From a checkpoint of a small mixture-of-experts model trained on Wikipedia.
Experts: 8 picks a token, a sigmoid router.
Below are experts of layer 2 (counted from 0) of a mixture-of-experts language model. Rows are named router (the router's row for the expert), up (a neuron's input weights, with its number), down (a neuron's output weights, with its number) and show model dimensions 0-223. Each number is 500 + 50 x the weight over its row's rms, rounded and kept within 0 to 999. Numbers have three digits each.
After each expert's rows: "raises" lists some tokens whose logits its average output raises strongly, later layers aside; "mostly gets" lists some tokens that are sent to it at least half of the time. This comes from a sample of Wikipedia text that the model never trained on.

# expert 128
router:444529439444439455440471549428505514484593500535435395497408543430563454458482528499467569525475443559529519489492521524522472342530514496418478519416489564396492551514482405468547447410545620480505521497495510498487459541415402539494437542498494563567412527492414490523470575550541506466566471425507524514546420456396547564495470523554449610569532484506570444478396444539519478576553444541467494588517525521522550470480485492475455495536455443483501576484554556470482547466463467551524573494430494561461554512480506414538510464459467427469483562467575497502478518453525540459579498525480461450391488518529471493464377462461531530518475493601475576514564512411531601563445
up0:521493529527358497502477505547520489481441414567434447487447458490478482387455589542402489525450524515473456481514441492593469533570592454443613563476436393490435469549537461526457548506542433534472553539476431457482506544545463572497389466582542567489417476508505447540488465508506493463533410473418541395527510456510584439451505513529501508482479496544568559544398391583453541496556445479510521596504483480566651481415418559487575440459543492439509546456481491488475491580443529455474518570518558559527556541480583544467598461456425486525555478537482468515431532584496487542519500478439482439526420586533566538522505600509512495502530545499479438503520506525460486539519
down0:513460514581488524491369489506498602509461489500402499560443500593408450458525536595443478437550439480458495520531467313527546413575520510470612476483472501537514530472617454452550517477469417461496404490504436509460552503475511508471487509511601521558531556482413545582421496553454563482522573478528424559471551390560527517485431482565470449534565469463594482530473478496389437552515449519439494533508522449480529480541485551515537347534472543483510584516520520449488516423523477535460580515473418519489577503519461546469519499545474481467470533599507555457555526567518495520421422481518444489487463520497590565516551557525444486463536495566575415515457461526454471561527
raises: "-", ",", ".", " on", " and", " in"
mostly gets: " species", " population", " age", " position", " number", " List"

# expert 116
router:417533425392515489504543564493559531503518542528551449584407523453521455517513497576624458549504428563519501477505490528580498408547469426451546481463486448454493427504479443502580487429505508496508526527519529550472459564426473531474453539475570481554521475530518414548478561550498534398517403506414440461542481521528521616374547562540467542479465472544391489508435477485522528433530447498493548539621498455456501508624511528484536533563521578485464619475499537531556456458487516545477485462553578518505495505420520477525420538423549392460536439545423483429525505500498553490500485561435456436495501603469479570479464420555510488507506517520483550428589610474531549631488
up0:563455406528577554488419441457498513460535573514479533446482557541630503452526493518539557538531429414503502522466475501464403540442460509499537535572546574564530516529490405555547441454551535509548524477486569443558523507403523527419421513508414564463526479569514517519464524507526372432513398486454432601500396505526536514562508525544488512516558457473568530417540489524494528519532502486513494491520583452521589452581527475425421538559458539537522537485576569499582534423517445517468485511513503454483501493545576399508479529512428428466499456435441480469608547425525488536494398436432451574527539524542459578493560595445477518409472549469428430491580431486437491568473
down0:512620503455560480450548500433551489430519455438610407499482537499487557473399552526545478438461491461535526560450360497558450445492479524520423390508533505533504478509438523479470488478487521512499426570447452597420453444546463433570583531529472515496530466424493483480581451577512504460482525501535436420507486509407423572460607454503532532428484475462508439555501539448531558598456449525444533477499482473539515505459462506518593570529568426615541428469504512560524562491448483497560499545633500451511501455492456505545506530587492538509467476506552574459491438517611584424457566440534567416550579516420515505444521487464508533513469444521510539512500461419487594595532
raises: "),", ").", ")", " he", "00", "."
mostly gets: " century", " year", " As", " date", " style", " Year"

# expert 31
router:472569519418461413420540486479521405436557481483460525515428472418501476450565551492619533544464503552601552473499465595440457398522557494470489554434495497569517488571466542475576499476460530529504461535580441583481489592419507497463500539511511451485521490538448528592578542543504514395494516491418410516483429410426544465517492421550514601523478479575419517516455503494441546519445482552452558540462449568458480396493470508421518503546495526487492485496488520548525506396407553498440542465470532421438573511563463609550547483523474472509507437510525529449510559526479528514548549489371530528497517531617459526506511387438450516485452485484468540425559456418514518618560
up0:476449555434480528518498442467583502498528443490539488477556591531523560394474418431562525476579576599519496581565439506439485551586528511476481512529456617450498517586363525498535526505484579484535544519470539546445522495365458556495439509595509510475452536438427482499602587464593437457487512544455521472534463356526490526480430486485534461418520553546496462528480505602573468526450557470482447494471474519459496515485554522460466603424486532437492510470477436533464607525444442561493529556527554515437522497528472362509551523545442457489513457496491477554454443472376534572525521499515541435426613467492530520483447496508552507526476477540504581482477552572451474571448
down0:575426570445480538582561463452524537459537475430615450489548605564507524441530460570451482514488519461482493598444501538481496486569502484469527546465507513461486489560417505595560506489530475542456549449545500563511539493542458453449390529484538534466466494524499604484466476506594566457492446532469579430501577553504429507509566441496525565583548586563447495454603467416462554424528513484472539489400384518410556428519410519466402482520501566451417438534435499418513481511435498489458493514487573409473543453429486569538533465511479509578556488461480418489497566440570574416537404478494503503617570521473482488521503441474581485494484543537561504485386496494494534541480
raises: " years", " Years", " School"
mostly gets: "3", "1", "2", "4", "5", " million"

# expert 135
router:481493495462502420483548537448474495532491520576496521633501516463548554433441530570572620572368584498480459436428416514491441443519511491467509475501588557442489534434447568518507442521490593556423562511538473655528483490468517514545407497485565495467550570523524502491625479431447553496540468493442494448553512532474456497431410486539460572525453424593433487486479481534520468511540497549447478556530429484432523517409471508457471501532508514535471540535426556544500554490478516474475541497536517379465569527497503520571485418472533506485561479518539477537496586529496505425496500444414557600417455463495461546425490487442442448538520426551481561550548529453507652603501
up0:594529458490549560590442463495423473466563406518542475535405613494562539462518454462480481548479521588457473445562423491488482504444442552503429495496390513446443521496500612534562471421647459533479533513489560508595465452504559594519542547538558479461470447555480553446517514518562489523464490461445497474518516505536495444495497503543482466482474506494524506486458537455556520502503414461548473579491505466590425523554403488437538505498492497565510534520488527541518555544503560535437525522503415508423456558536506488572338547532452536497544565441547551469570546501444569470498464472573427508511441403507532541314485515470611465476553481587466553503544458595432514522541
down0:534494419518582435514438548512525482490495465361564472522544444500471515486490496503471537541567461473506540441545513473447479467471470577541589542451585543614505425529547479453404460557528542450530479466480496469487546449489508575503492417477421495521481449398490473528481435508491549359483469534499400464460458530627511474441461463337476548526483450442528530411526384509476546520478552545519467506510498586440515486472512568537505509570500447487555393472542484454536533598469479444494657596512476458494553503586543484457468540475523492527561538490528540473579546560547538444441496519634459446512570539503581445428467533448572487572474484584543474500525521509461467511490
raises: " of", " in", " at", ",", ".", "–"
mostly gets: " first", " most", " all", " second", " both", " won"

# expert 29
router:480474375443403477525480569396482558553507564510505505513502552416495461470420574510484491519481473510540495458399436549485468429542495496402550498469512611524590539516487499518449457526465593474489572471507522604456447633497403512511418477522582529555527515489468527502515556552489443474576523465458466509502469484462524532449518560527492581422521451496463502495426434524562454567459525508459430537559560522536500580567548451491434461561485579497482567503469616493502495433578469502520651508488442537512603556533513465569457508467462490483520590479476481414526503517537501509453521500390516540384521497543479508459404410483461464488387510529525586537572524401517524563471
up0:558350494477509449535487442485410452469455452427542460599494483516518428528395474500434429496427545491516551505488394469436590528472497552489550517557442522471566504432517476381537480527457455531471425553500536594485418523571477518527425453534534473500437520551527444484474519488463529528516558496480574450520533494494458539575484547527447452526565457452470585496400468535475450558511533443450438461497440484544513556509523522542429504583482477551449390459528408460470483507545587516500549508468508516442545551573568498507419485448457514519564525594496585533460516565468611577425472459500478425529459523494564482409621543477475567500501547565578615463552433541526501557571
down0:526503497557575481559505480541461430399434422554529544448478447535426443457465454447597519489396465450599539474518432496524514473494581482463439478589528514442483523451479417586514471532491547480604416489495514423484416429596528527480446522581488573555571481466470441486559465457508497392500536466477483557485508565511616580484585440472458579539546461449464498419404498574420486599576528457535510412502619510587569522523522505530467528478470484502462524487549528455524527493549511446466499483517463465469496520465513534502527516446522545479456483531520508569415480545443468543549490367481523501458507395537505504544625535478572429431604419525551508515543533495508536563454
raises: ",", " and", ":", ".", " in", " on"
mostly gets: " time", " season", " years", " place", " name", " year"

# expert 27
router:440514449498481457469542459457488518504504567508520473583325487520530501439519552498514564546422456556501568503544498540551504442485546544479515543542552508539457503547544492466517485440529520535459478496540488526542498499380508454517416463537536432564443484588364500515517585460462494546530519473452427613496504542456579554552454504510428504575493505458463566477501437520451513564523423435417566599530443448478444482540467464390427534574446558491496508464516493607528511489395655439510590522551561453493537531499478481551510475454483453502536553484474570425443561490557647450526511580407487499451546484461449532471470480468512459599428509547492553483467503436494530605453
up0:419531479404436428480543496529486540537474598578430502543492533476429521428474391476453530528557519441456481494375504432546488494541573602488441452471483489527496606466463498409499436474557499524549443538444487507533568489493520501598489445506570555545519600544416516466474477512529476506457482391424430541485465446461645514597495457486412529491497505520476606417499530578488525567436605498457514437502575482566528518481451533544482484570442556540545574499552517551594514503460431519463515523417422435525589474590534425505478550449443534480413577455472484540477488515481552494453479573443440550565426493459519454546552423562479482556571488481501504480495507441503476492461
down0:559506449513516478383427474440541456472502473605450502554469548456383539511455402517479489578521563536488410574549507528526473530471520441505548527444525581455487514481475569473487525577483458538451475565427530388493479494604434514461544491551512509448547415479483522462547459509519440498476538503543441473487549493626455437471419456493602576534394527422507467528515492480480481443530538582412536393539544451548413498567562580521469495581595558510482455521469537509511551474456504466583508531499423511452571430549390568496452523531424537496463454545618449511498530523501440512513455465429459572552550414612478507592414495484474526515531509501481567560453556504483485535473
raises: ",", "-", " in", " of", " and", " to"
mostly gets: "s", " members", " Association", "ism", "idae", " services"

# expert 9
router:462490407465458461503514539454505542481502543454423455540394463532482545514479490551477534548498442500549507540474494596531543463488506516454511543489464432456532454495475506553529446458445431568427454561625482632443524517474464538457471569440456454572467487512503449477549633529478474407580429519493530484497517413344525621465419536506472624602503467508441470503441489387545495570455439496437461552500460441487530478502511512547457531510481525538418576413491484452532586498449581469506544514509572428430537454509564537512507443503460494553508482488477563464481560449551575498511530587465510510485532533514470569503484507450505397479463478644517525471610506456528584590505
up0:439613517396637479426464550527500479493523396446526425495493346487524442443588518419536433540432542528522476515559534536456491449490566552469496496508560539494511560543477514485507494548429580517504494564577359462495488508468511625487465465595533483566478521449499519547422573584415475474479511536534513525446527547523482507477479562442572495668558460421561444490507495498411524540443538411473495576538608439531536462511477489519467496482513544561502494526530511403478538499397535472524395509415564472505557428465585510552455462543455497432458533498520424515488507569513555533494517516495592541506421506474521468488514523479480467475448534532490533518591469423484535544456
down0:577515493472516481510459457525534473480565534494513451485505452501506529555561490463637524513572571552464546514523562500535547509433583493395465522510485482512483444533408518464512456452510388528448509520521506534475541507553551471500539479552502486513540525548445506453428537476534523509415611578494492448619423534505527454440460522570564491545431475554427466544502511409484580567466491424570511434497527488563485413621519458386496441472481614533566485483540499484567569402584494537513397553506355449511485448462498495490498468523455385575440541489509556547382542492525575540392505532486420451463478521428490494516480550532445416540474451438559503514537516524494488602446
raises: ",", " and", ".", " of", " (", " by"
mostly gets: " Cup", " species", " Class", " Championships", " Air", " type"

# expert 138
router:446506469483501480507514570496473429425509520420362543480477521458541471560523563500566503549547468500602453504432522602479516410487546455456494512457485470577538460527420548507580411459562538571455444481552520521387463568490526447437532452531517470612508447658547587595586542464517501428523444478495473554556455540361568484501420493471443598502482428561493489533439457465539518448479480501475466502509497450405430468469486532456516576555523525441514491527492560443560475303510526498468636555484547400496500464519432497518519509484499443475565489528457441480480518479469509488527495566444547501487485531529483508481446427478450491510476512441505563435510485450532566552544
up0:450544478434442495492569581448576515500516473417440553627437404528543486522510528563536472468481554454525513526509583431496495489454493547446438478491589548589512458530382499510524449503532500552464582452519534490420431480557501525517544511535554507488622424533487536541540548406552497557518499590526500606459433459469451496494443511443430490526429433503523531544456444517493459588478450452436517497478489411418482530360480487383481564561562507556590445350555603589494492462534475542533477534583446507553517498470543520437517454501501506560509533586458463460517483516505476421469498571505558513460440523523428504518464452449545555418527530486403583498501509412524498490511
down0:602499478528487501551418482452409474528483471518549536542472544471484541550521511564533434434495492480459506493373546512496420501481471559575493493495431610449503471500641438452468503567443544517479477486466494443500541526416531433599467511549581487498499646507411514505484480550531562499495531413391518533414606488492470376496503436559539552498562526496543450517541568593568632526513527468397548502590520534535457530501463462484485389529482435474487470518516546497469514567430440444502494479471588461472485493521402546460514555516460484452413431467464503479553595447552519478486485488473547509425455650455436483499452548566510445541548538560533485532430532463505494486503
raises: "s", "-", " show", " shows"
mostly gets: "C", "b", "6", "4", "2", "O"

# expert 36
router:499449425382394473539492517474486524511554474480516433550423452481507509513467540557478551546457497586568453475469524544486453512448561526397529548415639439461671529421515416459526432457526537502523507550553534480498399543519474543447422454503538523617539497521552535468546468503521437506555487478413422554526474470462467526491484551517458493498367505548462567504464429465493447515497485497396553553515494463497537532530587461448480580523468412454444543375483530521554527460481536508464621482517494514483581469558549454513438450480528484437519575553407518524493584449552496525604502503505542570443469523513435513401504470531517548603508480522571536514539555433551504551504
up0:429449462484480535488510499423492481463467402536584473471432494462596517484463569503503518489520499617527428467487539481542426540439485525452575474490511495516520544562483549470468497494532473441446499517507581530514541556478504517505501559521602475619510453451545469454395505498473500444536583437522494396536506453657389516507483607531501470469418517498419497564478467597426386503422440513527468529422549424462555514543517466439592484448504465467500589519509504576480542527467491493553472433524529505568525449444554596491474413499475596535464451408455497426539562517541557581575597433416483586506470468458469551506491425489563512468505436515560534540446578466539554515538
down0:528503425498499556486533465485477532592458546410598526499421520487548520572444508561507511576518512414458493491488441431550551509460535460476446496488510465535428464476531474513481483520503524602615539443502436438573504521447501412395462531524416538504491445487463535492482465477506488502427515470417494625543502418513474516602534515561489540430585497457495485463449560468492488461466559522360503575512479520453552468424519556495566461515530449519561462527537495411571539480533509542465538532477441585425531402458531433557555534525557458504560519503463628582414477474422539458469504551508548485551612517584444447470472363417548538561416491474421536540542448500583500476546
raises: "s", ",", " (", " in", " with", " to"
mostly gets: "'", " River", " club", " Street", " Cup", " Park"

# expert 121
router:402449484510520491512576479432548497455496570533541444575402477496513544488474570502481543613455510505557520427552514551502491451492486520504491545546568505552499527477511470512551442488485508600446443513555499527507481489396473548596374436506544467567439433532516523464594667411459508486563486544464489635521531586464565634485435565511428546513458422583528490534433457469405538485496482480451491546522486481487479498509491478433411539509478511540433495406528485521484477452426499448599581481596517544474468510568433474524513487447475436490502457457498435423485504540472625549442565532426522519390524473484488519457443474497456447475473480534479554541536507482453519635485
up0:436467446566511434558522456513494545453488554490548514495446546457539518501528479522431508600550490571522568418500560536550462462416440575484442471465517519465526503565495436516485486504592552582522510494543486526442536437532485475665445475479506546470507462462440536509578565558526543487597529491516504581528541511493502500439475521552560476481511505648432493488494429439453583466500486593536585499420542602603452530496483420428556451459523452544531369396496530445517512467515510485565515495567420503440450423562393506519463503513577497426411446499448500439566550455466455520455535451421575540482487459587505471472432389552594464495486419493484460489482571498468501487518
down0:484485549558459530495461541430514513480520456518536504578456591542514476525500498543487551470504499434557526475490490538489530512503545534434471590454490436533437389475539513515529535419449476440584532451445578517572465453414516487511503464431464480462540470408450436549483531477475477588456433479564591475504435536579502511494517521567566519489495568367513400497441573520513506479440450502525453556482541536494502465608469572583474387516520537441406512457524439558464509513524497496394504451472449518509500583489548549425413543451453492581658598525472470390544427464615475444512475530578399503516470561547506471569561501558560545430512522593508454542532426497444494498481
raises: ",", " and", " first", ":", " only", " of"
mostly gets: "s", "ers", " members", "as", " Education", " children"

# expert 140
router:444476493440454496515505546499516499502502533504379504538553562452482534468492536584507537548435437528524602538484474607501477416547547424482521548510543546498529515546523425458579453450465506507473456523515514572517519493425479513548461416494595508561540533522464458470502498439547494464506484504453403442581437529453441562457508472574467611504473419615493462430419400430502494474448450564466537553468465499386523400408469437434493509581451502527504555456567500492443454474494525455388554419515586559460537505576501497542498532486426508451487430507617523494431615483521467473516558472440498505467520460534376581470469467502517512464591383499489521562588507466512564556437
up0:540602444485488480520513554542547575549451515439464520561492476506479547503502509546486467435452550491535507545509552504503464461510559421416479477489567601514451423511579473528509450469491520417441560430512528550592446452621379570481552514478549565504513494453467501433510485538501495504552495508502447494599482512511532499482429573459528529573489388414506600544497568497504443494503445434435539417542534549463563490440515475523426555480448451462543534407411515546458508539384517476496603484383565550631496487570508411520443488464509559547508508485496430506542598466573482521525519494512418526437469467476374549529523474535314464496486476517497531457559518517441533493482
down0:530517515521522474584420481532433452495531563453638483477544499442438511602452518449539507612482502514521496454566402520508428420458539526500460538469466454538457518543426600501531490418542553527629510389470561478560555421531475445515541515455463605504551537556464489440472518411500578476511563420480571449451549547566500537476524530507478511498510501496592534497455514461485513477572560478548522403525412432535537425437513484585492565494369503533487453474519399532465502532541530530397438459499462483460455551577498624475473494529462486570485588449492470497565526500409503491517541407417515452463441465555520505575511457520474522492577544534515565490445497522479403489410
raises: ":", " (", " from", ",", " |", " /"
mostly gets: " Total", " Time", " total", " Location", " Coordinates", " Votes"

# expert 129
router:493451497451392545511503520476526470483539523514508449614389524505504521527425548590511543549473485552509482424484559564553533426446519570429526523474453471494491541470540478489484442379467573518484567496544429524419422551448462586499496550540503431504457542476538530522554511459482508409640482440530489451478417482456560543449416435539469605503467401474436517538434476529483510547573468497523526593479465493441514491545509532445498503569381458393400543516574517569484581501493547508558629504508562484485488542522519485535464433479445516553539514524513573389505497466536591444469524575493464523440590543578495478467396431553511514596454491545503569474496497461472573531567
up0:441492554505521543493562543423497509456509433543504551509590488522487515616504431476402535548549575521496483491490474431432472510466527514485462484488456538475437416450479513472498550551544549493508463501461472399521540453523601466544495366484568575485500540479672544531483475506486530475594472550478580456593553581533516390549557497421464475540453460456507477549569622479467567480523531502533409536476387633458447488490455498447535469429503441443520433546480523464474472498516338535451448562458461469447475466532518494539531511568452561475590439447482503441512520514483470543496571500538512505529547425577448449531489434537499569443502420590507570420548537535523509510471
down0:500510586467529503572524479463550588510484484563495448483439520518558576531473426494416489521511488576468409467497510507528443575466524510506470471501474552498386491492560537454539538501498468435424571401519500497427462498459444512503541606481560555442555613470521475513510537508476599461578528473485473439549395477481482527474513490474456487499537451455521359484474483595611587527447547473486517479580555593490529517510478445592416498475404471470413503477542457505507625492533541452542573455465506584476508525616532484468529504527451466463476491458540516460545536527469472470634432502583399487510533402482470504553410513394533424511564448526549564539470541490367490499494
raises: ",", ".", " for", " in", " of", " ("
mostly gets: " team", " series", " area", " work", " club", " group"

# expert 71
router:482418459383543451500518550534598436516589571521506460619483585467515417535574555562614495580474459595448466465459478508551476444461532474441510472476527559453507480570431462425524477425486612504453455565534528575412476513522461477474440507488519484518509575634497478561577549480444531464500403537492512475578456521454550543432530526545371551487513367590464539523436536479447489505443515453443495558493427507471458490548461520415504623522560511422506537506469526506544522470458513535468493488542546532477574461476511452517459468523465399475514367501518491522522545508492572508520524522464551538476515592556443481527460464449473515515537546510471620500550549429495560579508
up0:489449480513483422458508522485482492487534572599434426481586530516427334539525449534603473536552542481381476423493626501510541561550495462458417562496437468478458587509446519506478557493560519386473444522483524540469585519529471464446477589486488552551393547549511504545619492497575456555443475484469549454419466434448468532419483549583499535466505466540496556432523488545556412536561524442513529467509477499525511451497486464500392502597435516492431555568486519596571471445498443482499575578518512520568507410485557509429460526452479565488515488423481507524459537513520513481562505504476394479494431542494520441563440472402501507509546536534426587579476493450535415519504
down0:474486415446478502518504473632447509533501561533550504537494483504488521485552484438524488589498552565519539478444511526560484525524432479587479543493486497513548441534436399365586447337460493485541419439513577482503499435496565495568499492490546581523407558546420521548553514511555500398499421521555503450503536474489649444448442475445518583527524573467529485442494496431512511434496576516454485511561525478418507536567505457462495607482475435466460526516446514391571463491599600466492458444449525570531497472608453598580469519421487473481480482490509491565616405469524471485517486541535549496473547544435479493474491409540453464521487556420533472466576527519440528490484
raises: " the", " from", ".", ",", " only", " there"
mostly gets: "yl", "mm", "uc", " b", " na", "lem"

# expert 35
router:406525414487488465477543517449524467558551636543525465611416487457484425453500596521506547552448474543499476509496560546522542470452540478465533508571460491522510448482517532480578488500419561489399558518559492518559456552460478501470457432498503492459507424592438459547522587414460436487504490501431436564611472551452523594490483425489502532518502457535476538512431505594460523519474471509497517585477443398483557458545475443455376535519474571489462513461479441574500486446504575500499564507546583388402510477488431449449559480438439466520534496489493617455415501517555618546414566547459483408385525525513502494537441472470381499541486529513503545519513514479469538592451
up0:526534551485491426424501523445527492461452475601444487552584497586564471504518496524622456528422499459511431519521465456506523540551483466564484501455535405599464542398504515518558466561498516523411569516465652527568475468441528532417491604498538554402466540516525553512563510396519431448468524418442512509476449532486470564487475601504464464525581518520464436544473440597503506488480476578553408475446591456532553453497525511458521551484431488455515490507444462486469620519556493458515585431497454474542590494545576554504463600443554573425491460438409500551500512576547482480458519488492564499487521491521541526501419553401574484389448535486507474495510455487401491434487
down0:475511385512482538520604564506504470465563579442535489511546530499568389475496417499461472574509490536584452568525581556522584476425536505499529542572485505496483467488510588470479456547411561528504476527478569541513558554489560489487518587548524532468502432536535403501420467565460476538474429461492528494543556562441427513435480491529534499462427534483506425491565496523577449455505481509475405471439486451455511465493504528525529578540439506439489494475518433393462437565459448503536464524391510406591435519382536432466519518562561472541511589402604457548507559442512527438495491578472465465457487477539546491453558514482470514494456540528467543539542580523283505570481
raises: " of", " place", ",", " and", " level"
mostly gets: "e", "s", "a", "es", "ne", "le"

# expert 86
router:437465514380499523482543579532481545501512478529433491605481538398467490403479535627577485501450549514500546440496492464479462347541483500481568477505548540483514499454453475437538403446517553514413525583584467615504485533517449530603407457537535487518503582493482442573510471500466594448493454553444527545500485505471468623496499577608413511444448418590507489488496410439484485536519436466415505485596520450416485505570505485491481530563543515460467535448482531570520585448502518495554512487542493507425617451474526502481478463478535435462533405551464489491475598526451596487499510518476559551525528550450441627487489432519441492524526509517452534511524546428545499557533
up0:492533454490504427386540485492493550520403545496520503578486547499451493576471494429523520662478523558467481487476509499511485578543485554548499508458450487523442475456428526475484500536511504520472550479485556489568466521505494386368562519406504478550478461514496497504491488406535497490483518467557448531454529567418468471489570529563469498437439457489453492561542578515501460551440626525443530447467625461536456495525530540548482560550482462502452566599500557545482527433490446541478585523469439401568397597473489450598464510407470478471445551484505517424513416567481599425465491521553475350495468563607503493514532460540527485475508532605522529443466427512558406551547
down0:448520543494449525444450520456520483427524516528497509472492484550578630473443485507500494380493510427551491408521452582504498581420584496539487596529520488573520480525414452484545502541480435587501467480462549516507510475455547498520516401451529487471546442489483561413491482471481437418465446547519515495561399490496538488488468477437470519559579521503471522628523514536491495508451411485507473541450478435419531627527547459456512395502478584440520651556507519598478534502502552431464571464489518474522461461464548542532550452538485493596397502498631423544461499410466518620539515467454462410507442529541502511475490468464586400578474538554535535555537487532536581446482
raises: " however", " also", " then", " died", " and"
mostly gets: ";", ");", " 0;", " •", " Preced", " 2;"

# expert 158
router:427506402405477499573551527367479451520542536491569491462445548419571513446522615535550478587459515597532455499499534502519476492472475504521492552469516495442511519418431468470621413472502494656507567556490529457488373547477466508477486448519492531542457455515508528503498544528485506523587452443475514541551549462404446565435530528524470546541500529500443467553380444428455555447500528472452542495523479431508550423540543511414534489562389506503502540467550573512513542449511533504385493398515530506484464499506548521539424392470499375425583545521533537498461547480530536530594499536475460467441490518503474443475501388507556508559504396576505554520553540441509544500569
up0:457467539422527501521481500539513565448476566500384546488555558480441494461528450531424505464490566468528583431411458430509439465516450596494426408399582491562449467448452512522486536478523453500463541458522469467604555562441497577567549529552533434577500448442523368459473544518526482481579454445548547522438428588404540498422480525445532516530540543477493486546510458607513538393509495445550464460420610489512409542436489438468517476531495514519517529478528580437423624543517463523590544449536552577552545464538478521513410542497522499403479497519489516461455508609516534481490465502525400527545497462513516502585434572499557592570486434540496580504501480477500530473503
down0:501518400547544531520511479410544518592457434512581548458531594401503457482552497526429451535477577600399485583492522463570538582433369546504483543504471410455492495498476438438460482459479550546596471505468494512544487502522500410527483473458471488492514539481471509507549403492501526466450558439510586506456547399409461491497604522473554496568464538473397511485426496499442500551494575406588531464497440546537588407447517539552531492483480507583535464504465546442492525393645493607507450519487554604447608510549467449488510537525467437484521519426507528477600506526501443502561532552490443494489491522476547497518514428524458492615510481495477485523466451439418550545481
raises: "s", ".", "c", "S", "the", ";"
mostly gets: "'", " \"", "===", "\"", "/", " ==="

# expert 119
router:516470492393537456454567532459499532492543516512511513486458548501517484496456513511614591577432485516479479535493417470556469472487505478504580511531478434449492502489392502482524457436503553462468481523540506489495415587439411548521482522555509504626446490563484440638482477531515588545479470473499493491581439480403474623470491524524409511485525465557544516524444470404443521589492440483480533507554457470465574546422444383423438567548441514474465567472588549502533607391415540520477507438584525496517576396502479473528478455476569513447619537590468567465499520467506546491516558513487497530495465566536400521482466433490446584569432490540444503470522522465553598565485
up0:504505418443562489581505497466443566548545467462494569441494557511464492490545429511501491475492505535452510483560470544528505565502421423537556559638477437512482532574512475556483468502551524437544489492425563564527572486580491486536460552482585385536498451511429490478583500591536455479404534457475451518402486468487527619433536487527546552522556526530523425430429414375555467541447539479433447575486483497527437525606495498437515568508499419519587551441469468397530420458529557441475477452588516581429535452559576529512446468512563456500518497558478509488523483459532490497524506568462457514438386381534464459462448493530532486570470415491462532481561531581447568506432
down0:463484483424542527531536521508458495530407509429601542473510499567446581554522497472376537506489522470566468475579535550433405516495491504539516556529474436482537599496386669582442503480534476397523458452532550410514506390554462397537437463548510428515484531416474586529474497455549566487557479495490525385442578495526464539488472527509522560498496525427615510538421413469524509539514490493513548502486480528505454480511451506520575422386581513516586555456537473509506535492542450457556502533509415488532434494466537507487545490543429587501469406518469476434610567466514511492508466576504509589498477503462481501564513466418516465520440645492447496479510430516540532434491
raises: "cut", "án", "bul", "pp"
mostly gets: " M", " I", " O", " 2017", " Genus", " Coordinates"

# expert 152
router:442528444418481479504478515458565398449550606480496523462440508465533499524465494568606442586492538613505448527488541485451541464525522486407497556508477499475462475466519520452603395442505571489514530518537513593520486547503470611578417465523545432518461503524534561579518571407485468455572461451449458482570508526505491484487497480518543535402430468655442529459416451463565512552442486501426413531432492474458479410462545500561461594452513518454467485483537539489522508432484570497483485548531504512479572548523546540558450551510583500475497432455519578444455474530425554577519569578474574473402500539511471506423451467525461438594542445503499460436546485409471595572433
up0:486520535456521470535494401489496408565452531447463588502523480464474556601487410452518519629538450408502539531423445466569524450510404438478512567468435465458472480552538423515579487538510422551528437595417532491649537556599454504492470470468518548511484507527551436533495477496602534480497486458509437508566618561425523501488475453514538503427458562499469467579482527550521496502574475500492418498564524508468434483497569545458506557578472394471451560560482448555518483378473603496549430460520445480533425585453501544547480537468436447446559543538461550484507445529496620525528530425534460473467507537475560486465380503523465460530559580519519531463514444541451565491504
down0:487507476540555473551461470560498495492477485446595494438520462468478530474525533470493562535440452520520571428492516491484555585470574584428486431537499523471467472476549493459501493569500411485534471456462438470596556486439526541503553557432528525520447456513541403563456411420499466458545485425528451590571462534405473401514498490438620481535505369525520458528553500426522446549365457430431563562611425553430499475505488565486639490535514544473438585436564523481494511465512552529442474580539457532510450581524416521481514534485478532455462506518533494530513507489510490517518371396511523612567569461478547454556498563445471469551482525596485499593491489544536536445451
raises: "–", " than", " density", "aire", ":", " of"
mostly gets: "o", "no", "z", "da", "h", "ko"